Below are experts of layer 6 (counted from 0) of a mixture-of-experts language model. Rows are named router (the router's row for the expert), gate (a neuron's input weights, with its number), up (a neuron's input weights, with its number) and show model dimensions 128-255. Each number is 500 + 40 x the weight over its row's rms, rounded and kept within 0 to 999. Numbers have three digits each.
After each expert's rows: a language model's description of what the expert responds to. This comes from a sample of Wikipedia text that the model never trained on.

# expert 5
router:441556482481585517487526548494544486487534411523472515462529498520540526541529440478509504443484460392507495506481462489554524513495491506530437487474447547512499451438446523478487486517511492519550431529527437492473470490521533487507451497460461589487484514469509547391424523545511464608535489505483539512481498536515464453509480476465490474510524501484478489504540470520561465529493
gate0:472472472525576537465506426441510489518508548443400525486517464510531525501493545497495457462465527410552559517520450436447507472622465484520483469501465524556546475452507428479528499477519487449510490478501502512476548514502495443489436519529458407544428527479491499466472539573502527480465459503490449545528527468551532532476495456485502529543517427470589513524513426482492500535488
up0:528508453460477483521453466523506508467592503497494547543543509591533517506494550428459464477524521526538585469444578559436438484500508501468439535519488471524529540480519405413481474494498494495430488457469527453519484527498468481457484429468463545543461514568459543485481482501499563570538561488495552528601524501542482533556579436487561553518482489493499467446496521525485506484506
What it handles: Linking tokens between two items, such as and, or, vs, &, slashes and en dashes in ranges like 1600–1046 or 52.36 – 52.37.

# expert 6
router:421533490521584480540482534518510462521512474522468519441505471478486480550514464477559539487507508488546518503481504460532555476501485557533564446459467491489481477466502523436455495466539529548502411527489470486425455490532569547486427464499491531480485534477515541471437536550532441533486512476473529586479492582490430429437519513474541490476520498446512526566559531526566421470479
gate1:529464484454500569502485539522555492435458492498511482502528567593559442485463471460430463486464473472536544538504451472548483527515476504413476426495464515526603483507519529502563468540509552512524551475480430516476460505487458569422518444482450485547520562493510586432500547470484511492489429479508507489513467513500541486525496565543496539480436503567517484462470527496488596512436
up1:446604471500454509463440483500505431503504549480533561569561544528516481488476520496512573485490489474484457537460503478526457524537489538439514457494481533537464494501522543500434535504512459503546515436456467530520430514495473486437507538518524489510491480540517468477533538540472539500444548507483479541462496498541512416566489595493548462484579456482496470514518497551511582536527
What it handles: Middle pieces of non-English names and words, often vowels or accented letters, such as ó, ü, ani, ik in Igbirra, Alosio.

# expert 23
router:472571504479518535458532541566513450514534502488464507473512475478548518567451424417523484525509487450617479520513435437507544448502510544585544453496455507529507465470463481465456517472591533560499467535626492513484434497518548530528451430509511559510454538464527546420486520535557438581486507505462491561476473543499454453539521458448498503467508533481491519564500507482586453448435
gate3:500548562543485489489509547529502516481482550431448556475506507553460454499444524434453533464559500499558489413485511537560484479473517478457573491536487458521542575485501464566466478483486520515473443524543484495538433524484490443567471525451515483488412520517514510528431522523568485471471525537481530450533461427543495491480474506521507468462490514539472463495485580465552463455498
up3:520475513511508463490573437487483436472515481539517454488581511575472414458554531488489532523509490448567498450551471516572547472550495517541493525490494464465432586566506545485544493490494525488479490479486556513473551529548537430490496431504479486491495474462568532549563499462507515539408469473509559465455520490449515420521528487529448546512471464477492494468518474496472578493489
What it handles: Subject nouns and the verbs after them near the start of a sentence, e.g. name from, origin is, work was, evidence, song, role.

# expert 16
router:479522552519532500480517584497529468536512453501487474482472551470514475511444458482528540483504502486551486545489460491518493457536420524549461448497478455529508470477475514467443526540531529543481476557499456525500382462509543498526447478501484510505460559462519535427480545560525452541534489488490485592486492556488499439555489480485509505463465516431553532538561525528553464519448
gate0:480515510468487559564447547539493471511500482509537425515526539535571494492487520420475500513512536561533467515577449513524371547399531477493474508498530517446466551439421518576492466538507441414531530563465509511473494509469510501463556468520475522469486477424569506532499480498501486554459518542439447487516427551504480479523527497465470477548523452504502508487528500546560460503493
up0:461503517506515536478484576515577428474523409547523541528474477474471488582482470511497474502520519515486532520528500454469451514453456402508459534515467463501518469499511494502558543519550487514580486506522496526564508528500472502483500492475530547477566564510410512499501505535483427547501504505448510500491535459522545511488519439515498483495522491484532467417483501467505478592534
What it handles: Stems and pieces of abstract policy or social vocabulary, often before suffixes like -ation or -ing, such as economic, collabor, revital, transpar.

# expert 31
router:478543477513527522472489550484508456548484435550487509475469533462491521541452514500470530482544520447528496517516409411522583476527416519531521510470476479536507492454500515490455518460526549530518455524554451497488384506552544536534464473545461512482451495497483522421486528497482382559496497519457526513487503535497471450521508528466521527432450479418498520541526496555615432509528
gate0:510567498429547566520523563529493486539508493454483399520495553540506500540405491499466564477522557540452510510583459457498452501513544449458494522392514487521513500488557533518531560456474488516566494475522538527558530493479437541508559516533515468468528452479526539504514489481488444529532479537424539536515415504535514490509464548539476471506500494443507533475448486430510470529452
up0:456518390539483482446486486478511512506584441467449503466444494486507479490508598540516487488487453481534549472480508494517562472466548530539442516609484408533462437524508526520481475510524529501486560543499576530482488520444488503550443502525469537518506557547502489447485563442557447539454505504551474530533497531465544495454452517492507561489462470517485511479575478508507540477563
What it handles: Words in history passages naming empires, dynasties and periods, such as Ottoman, Soviet, medieval, Mamluk, 5th century.

# expert 30
router:403487517535516473500522522512498510463525430493442501549489537460503527546517401505545462474504481434545523537478443452555512469532468539529509515451458497540494468455433524418443524490546503521518450519545452460449463516481593479467417482478502521496527564495542501418444555550512432566554485518496529549445487550517519463487478504488554462458509486477529527548530509535530428477509
gate2:485466564494522471533497421438504515514521495416536485495531538491533452477506503450466512562457640513550487552475447461512482551476498529508491448556484505468446476505391547491481469513583416496539558523505545532497543498418489516516518460445544543536512459530596436461518605506453506494588473492534540566547462522482514457503487519523550533508491522487538536400502482432464506538480
up2:454498528486490495436554484462527571415491424501438533554474563454525534580497518472452472475525503478534564508462493481506549472499463521410505562541446484402556522473566524509539509445543501496506599465594507465460479440529582414478491512500520503506526489477523457465457458539450501499545504513473457512507466435479484494518473520440494512508557518474497557513480502529476453500501
What it handles: Single digits in coordinates, years and percentages, UTC in time-zone lines, and paragraph breaks ending infobox fields before a new title.

# expert 2
router:458522483489513502505510548502513511584490408550473531428491461462526499562474430470531446475519499447535494486455438476521539467529495525533524494459462484553472490397450526456446533527546474520471439535496484529472463512519560479539442469482477538499511470455476534480434512625503462627526492476484471534470521558507481447488504503501525524515474516463510465524608505573504423492475
gate3:508517475526489459461479500519537514518437494447449540557426515459473511505454494507518539512453498531530476488464541470509483444536500505503537503483554532503503554492432474451472492446486477438462561504510518519461536571508501539533419452540420561476481539533453469485433508458460474507502447486457505545497530463496496528539515477486516517524561476551510508463499502507426503476522
up3:445497411541455451450539517546530543561507467514397468510465540523523580519509517503447504491449510548529411503530489505458468562506543468528429477447483553552525520507439424469544522478524473525539448497545503543471450442516470488511450519483432536503499526457590484544531438543573452534500510506599518482441456550493520497529522465456557558482588515501475538478496450538516444483487
What it handles: Line breaks after wiki section headings, list dashes under See also or credits, and table separator rows like |---|---|.

# expert 12
router:449545471475545553530467537514524473520526456493484530466462481458510519580492494504506525533481457505599526548499453471575519514516487531551498505484459481548507459468476557435409544493530530556466451522575489471511454481511564488521392488505521547480425548492525520455437523529494460574502478462519502523503471543508469450480542459463513532482492477497504511522541519539571409500481
gate0:533504475458558543443551455534547566565467533433430564490531509476479531460501562461476483511455508477545510508565493414540529528555538500493534447565441517470508499574463490519544424468522526474480412483478457525475467537451530532512459562460475501553482479489504508493561488471514496451479444509508430471522440465501441571491543516532526550526508500492541590464495565487496507526497
up0:543472494512496487454558486471464570514446450457477489455551529476435510461518553474469475508457498455439447484491510415492554536558538504452472490458498534504517509460495437499480551567560479465484550490528471468503495516496497487468527540464505427488430600451473502510428491494537417512506489463531449529555564548507550532490450492510507516548516543517560500535583530478443552482476
What it handles: First piece of a common English word split into parts, right after a, the or to, such as th(eft), od(d), pump(ing).

# expert 32
router:449509540483524483506492533536485463544565470462502460488500477476538539544483449481532508465510501469534509588481477424547565502534491557545506479447440487535529453442484543467489477524552545498512423545507439494443452525516542461524476413488469487529505524488501526448429549568561439543479507520467477531427465560502494465486458464431467504426531477454546502487607499514572494425460
gate2:552474522501500535452512488514532510532509503480510438542585531504513468495511534571518582435476450532522387503491515520526545541519567563503497519504482452497556417514492447536480525492475511451455443496482549469545518459534563502496512576469533482522438501494409534422515464525505477565402499516452495468547514462502440407437484537568519460461520551447539487429522499530517547458492
up2:456485565470577583500438452469522485494500468555517519471479514519512455516505515501434522469480465490571511469530399450498562500484494481548493520505485516515507479551475528518489503512567468504487463495529523446469476500510547506469515545483467464535469474553567444465490520459578492430493523588569551523541490571493511478533487550400480553494507468419459405426530476507476520506543
What it handles: Pipes and cell words in succession boxes, election and award tables, such as Preceded, Succeeded, Incumbent, Nominated, Won.

# expert 48
router:453562497532550503501494545500512479565518488458449557448478537463549502606478473480506494496514461488501464547510500482487543440504493556550457509439489472520478460456460526456478487485557550527518427519539473503513420517550531497501403454559533485523487511485537523445473543553488484532503550481499485545433505567519421461506522513537552511439444504481531494513565513527576456500481
gate0:480496559482529498471466570513488509561528477515481530500513563507441515527470497501506532456528520537459494430448508537493513506494541494449504504527444430646556574510536522512486536445562465512500527482469545453514502495511483417469512518549608549517486499474526487549540482477504535584486466482488467465462522534475477456489451490522500481535495502543556522464525543474517565426510
up0:490505462575502530546526499456488453450462504465506507532505436518438519580509516459488513550533641509574499511489484461478509478537455516450560479476507517539451525468558501503478446542527486517567524394412424422466532442503481547494486495462535517479512494615549476470484487548478468599496527573533514531465513509539539446469479518432518461528531477426475501502520448570451536449545
What it handles: Articles and possessive words before a noun, such as the, a, his, their, its, and possessive 's.

# expert 17
router:461546508502556511492536538510526486552495477472476510468458483458473504560492447490499519455523452457537479509479460415542557494537461508578482471454449515508528476433516544437489549525518604505520491534558405507452422479526541515455413502511503529493509553486548515449407517551500471567502529490486537511418536535514442448518516477513477436489511544482499514539525466500575440482517
gate0:493483465441560512522501467521568528513430430534562451497553475493450512559461502441495499510523486546533495502555455477480542535537463489536428521449406506480449454561540455465522423471520481488504499540512477533462477444527469547542462493525478483511464516486505521538523484589525517545470446541449461515396505596542529442512462462498462476435464518510506506486400506450583466514554
up0:461483528527584468504525509476484453477413479482527474441435474515439488494483498484509511478501536468498504504521484456528506588556478504478463476476475529485517540525508516459538473457503546550474500507537517486448385556505536568508516445586515518458450496444443533478500493482497538510495498542484495447551543492512511446518484451520509554506502577493508505542477457531449435500490
What it handles: Numbers and short tokens in table cells just before a pipe, such as episode numbers like 222, 149 and list indices, often in Japanese media lists.

# expert 7
router:409521523508493520583535553543542477550477481471496519479479453489538499563476473502501519487510492427576509517491500465518536433511487528550513434454464472496541452410497503406445515485522482542506451533525462474472465489632532467507456459541454611544554593465536464435456543547489503564520504490483549587456484554428416483572480480511491513470517451473508526570583524576537467489437
gate0:463558541544519536491511522479500478549478439507516528509486459521474518475539519480543457536490448482458486477446507435503539495556488482535447548454524521487577495524499477494516570543402476442523572522420511468527488563483466533484485547475479487479573540458441415494539505500551523491486507520528447467585552469516481547539487498483402481559487515441533457467530536469517543481518
up0:500520458497510496503567413505434439463463482514468397582505523457537489455558516516510528497474458466501531497532536508453451539498473521534418548530469485483484401524534490476554476456549580473443499446477472533512570493533521499486490492455489468438557530484510502501489478492452560434527567588571587470499400513553505532477521502544508597541464479538503547519416474504443501467550
What it handles: Infobox section words like Personal, Tournament (details), plus time phrases such as years later, shortly, soon, and coordinate slashes.

# expert 22
router:461479539486531485534509514541511484549483443513477535428452501519500501599464479511502504492509485494549496483464499474560522494534475509579501450486434499530527491452488568471455503493514527544506422533539510511474473500598552525537412464527505510474482514511513548435469562568499450575515462473485484531486507594495463466477543488470544488449505473452496552533568529543513434504454
gate0:494560500539506491555540524514480532531567467456459495452417439480495422583450478547454447521515541518575463478409541521473561460478511548548492492528527517433493492554513456475505557494507525505522552561527512533503429627506476469559492453518525483526547497448472427530475561580514506496562561532446540483511481515544505478426461480400533492523464440497509495432493565499521544435428
up0:488485504528449486417457437408454491474532485494503542556549497462529438451518437536568465385506493564483487473541512583522496498547397528560502495512507422511547479524452493454524477421526485475498519471468430485488548475570480512451445542530457490507458527548498539473530463463583502501465383546482520458491494493393434541471519462565485547516520479443548497530487484483508553495471
What it handles: Line breaks and pipe characters ending table rows or list items, plus markdown separator rows like |---|---|, mostly in sports and results tables.

# expert 0
router:466543530502474508464578560502500481559509473499474510409524498490512533582554476481483487470521506458513460552493454479525591487535508556537518476443450469525519449481478458376412474496505488514514468552536467484428450513548552481501449469534481548567512524498511555415437537572504470587514523476507556551510487587492454405510539482492505448503484491448523501518558524486578435526510
gate1:590508482523466440540535563502511454528456512480510410491487546514533508565461468432494472523403493486505435540541425506515504583492528499541508473512490494565526576556475454469483460489491545470471425465554485608529461511498495508459527528485548459391507469503440441445616511456456493555505450559473510579534529460434463596499500500558479503500488557459492559553489598497548551533424
up1:488499479520451532558500447494549413559512494505494452529534440490504464528543452553540529464530483508489524489470525490540517492531400500508464497494588433497444530466425465491449552483440431483487454510530490457503495469506501544482550538484493464453525502534596457475507464549475524442485501531493412509483560525509529544496440525493467449500439526446483459519511480435483513436487
What it handles: Head nouns closing multiword names, such as School, University, Street, Act, plus year(s) in "a year later" and capital-letter pieces.

# expert 51
router:428513516512530529513478551518563492549548505468504530447492482455530536566474425501530505466520500475570503513458486450532560484521493534522524438443421477509487496431490523456497477468544520523477472501567496525440464488526554506460416486478477493534424482487552523442471523538511459604511486531518514572519518541454456441484505454498520461493503518486538537537578486495558413510524
gate3:513500477499523525439551554478511531382501526412518521500514546490484497572475527599484494483511525441532518494468571535515523492568480500484508566533498443511481592507418496571469499487514484486473472487398494570503546541505548490476489472486594514487473458460506428461496470500487508598532543548527478566472447507561500406561500507515539504473547523504471497501454482541533487428493
up3:520476479510502469428529469490527472503448482462540466463523546508521561500495477598422453461413567534485464498486526431488445525521469498514519524565489455546509516532517459481521424479557524528467612506483462484470543464462517444463517482499539492514589515494510509520520469486491559573561552515447495477536492565539487596530511458547478396558495485462471517449456444478572519468568
What it handles: Full stops, line breaks and heading marks ending sentences or sections, plus connectives like However, respectively, Although, later.

# expert 40
router:389478492527528520454531528485540473547544485475519470492538532459579526564522441459507494485515445432567498539471444457551531496489485551593516489472422501500507444468483476448484517442529483568516487514541454469487452467541549529477436513466489538521530501511513553423468529529481466567451478511535502503481493519485474459578534486484530435500489478524518502512557482495543471473469
gate0:434587513565445500507445553496511449448520528527525482501549465514598523479474486508517524534577440466527451412416475461422427544468488449493551473569513539526493589468501486451504463503560504488496536495471493454445551533469513468468503484520517559445413530449489451472464547510510517520528475470533500511462483532534531485493548514440528597492523489480488506480451465476495514497536
up0:490541492502500533398508500487505512485524490551489420530545534501460464488424513514465507582489487502468532466506511362457449436515484540525493548612508541389536510562528463501538440556533502497485524471514473477500516468462525440492430494474477489541430529465584450442470490407503580467557476438493602523476425539571457554499520432446556511492493474572492520567516496503509535413468
What it handles: Numerals and number words counting things, like years ago, seats, titles and dates in infoboxes, such as three, 33, million, months.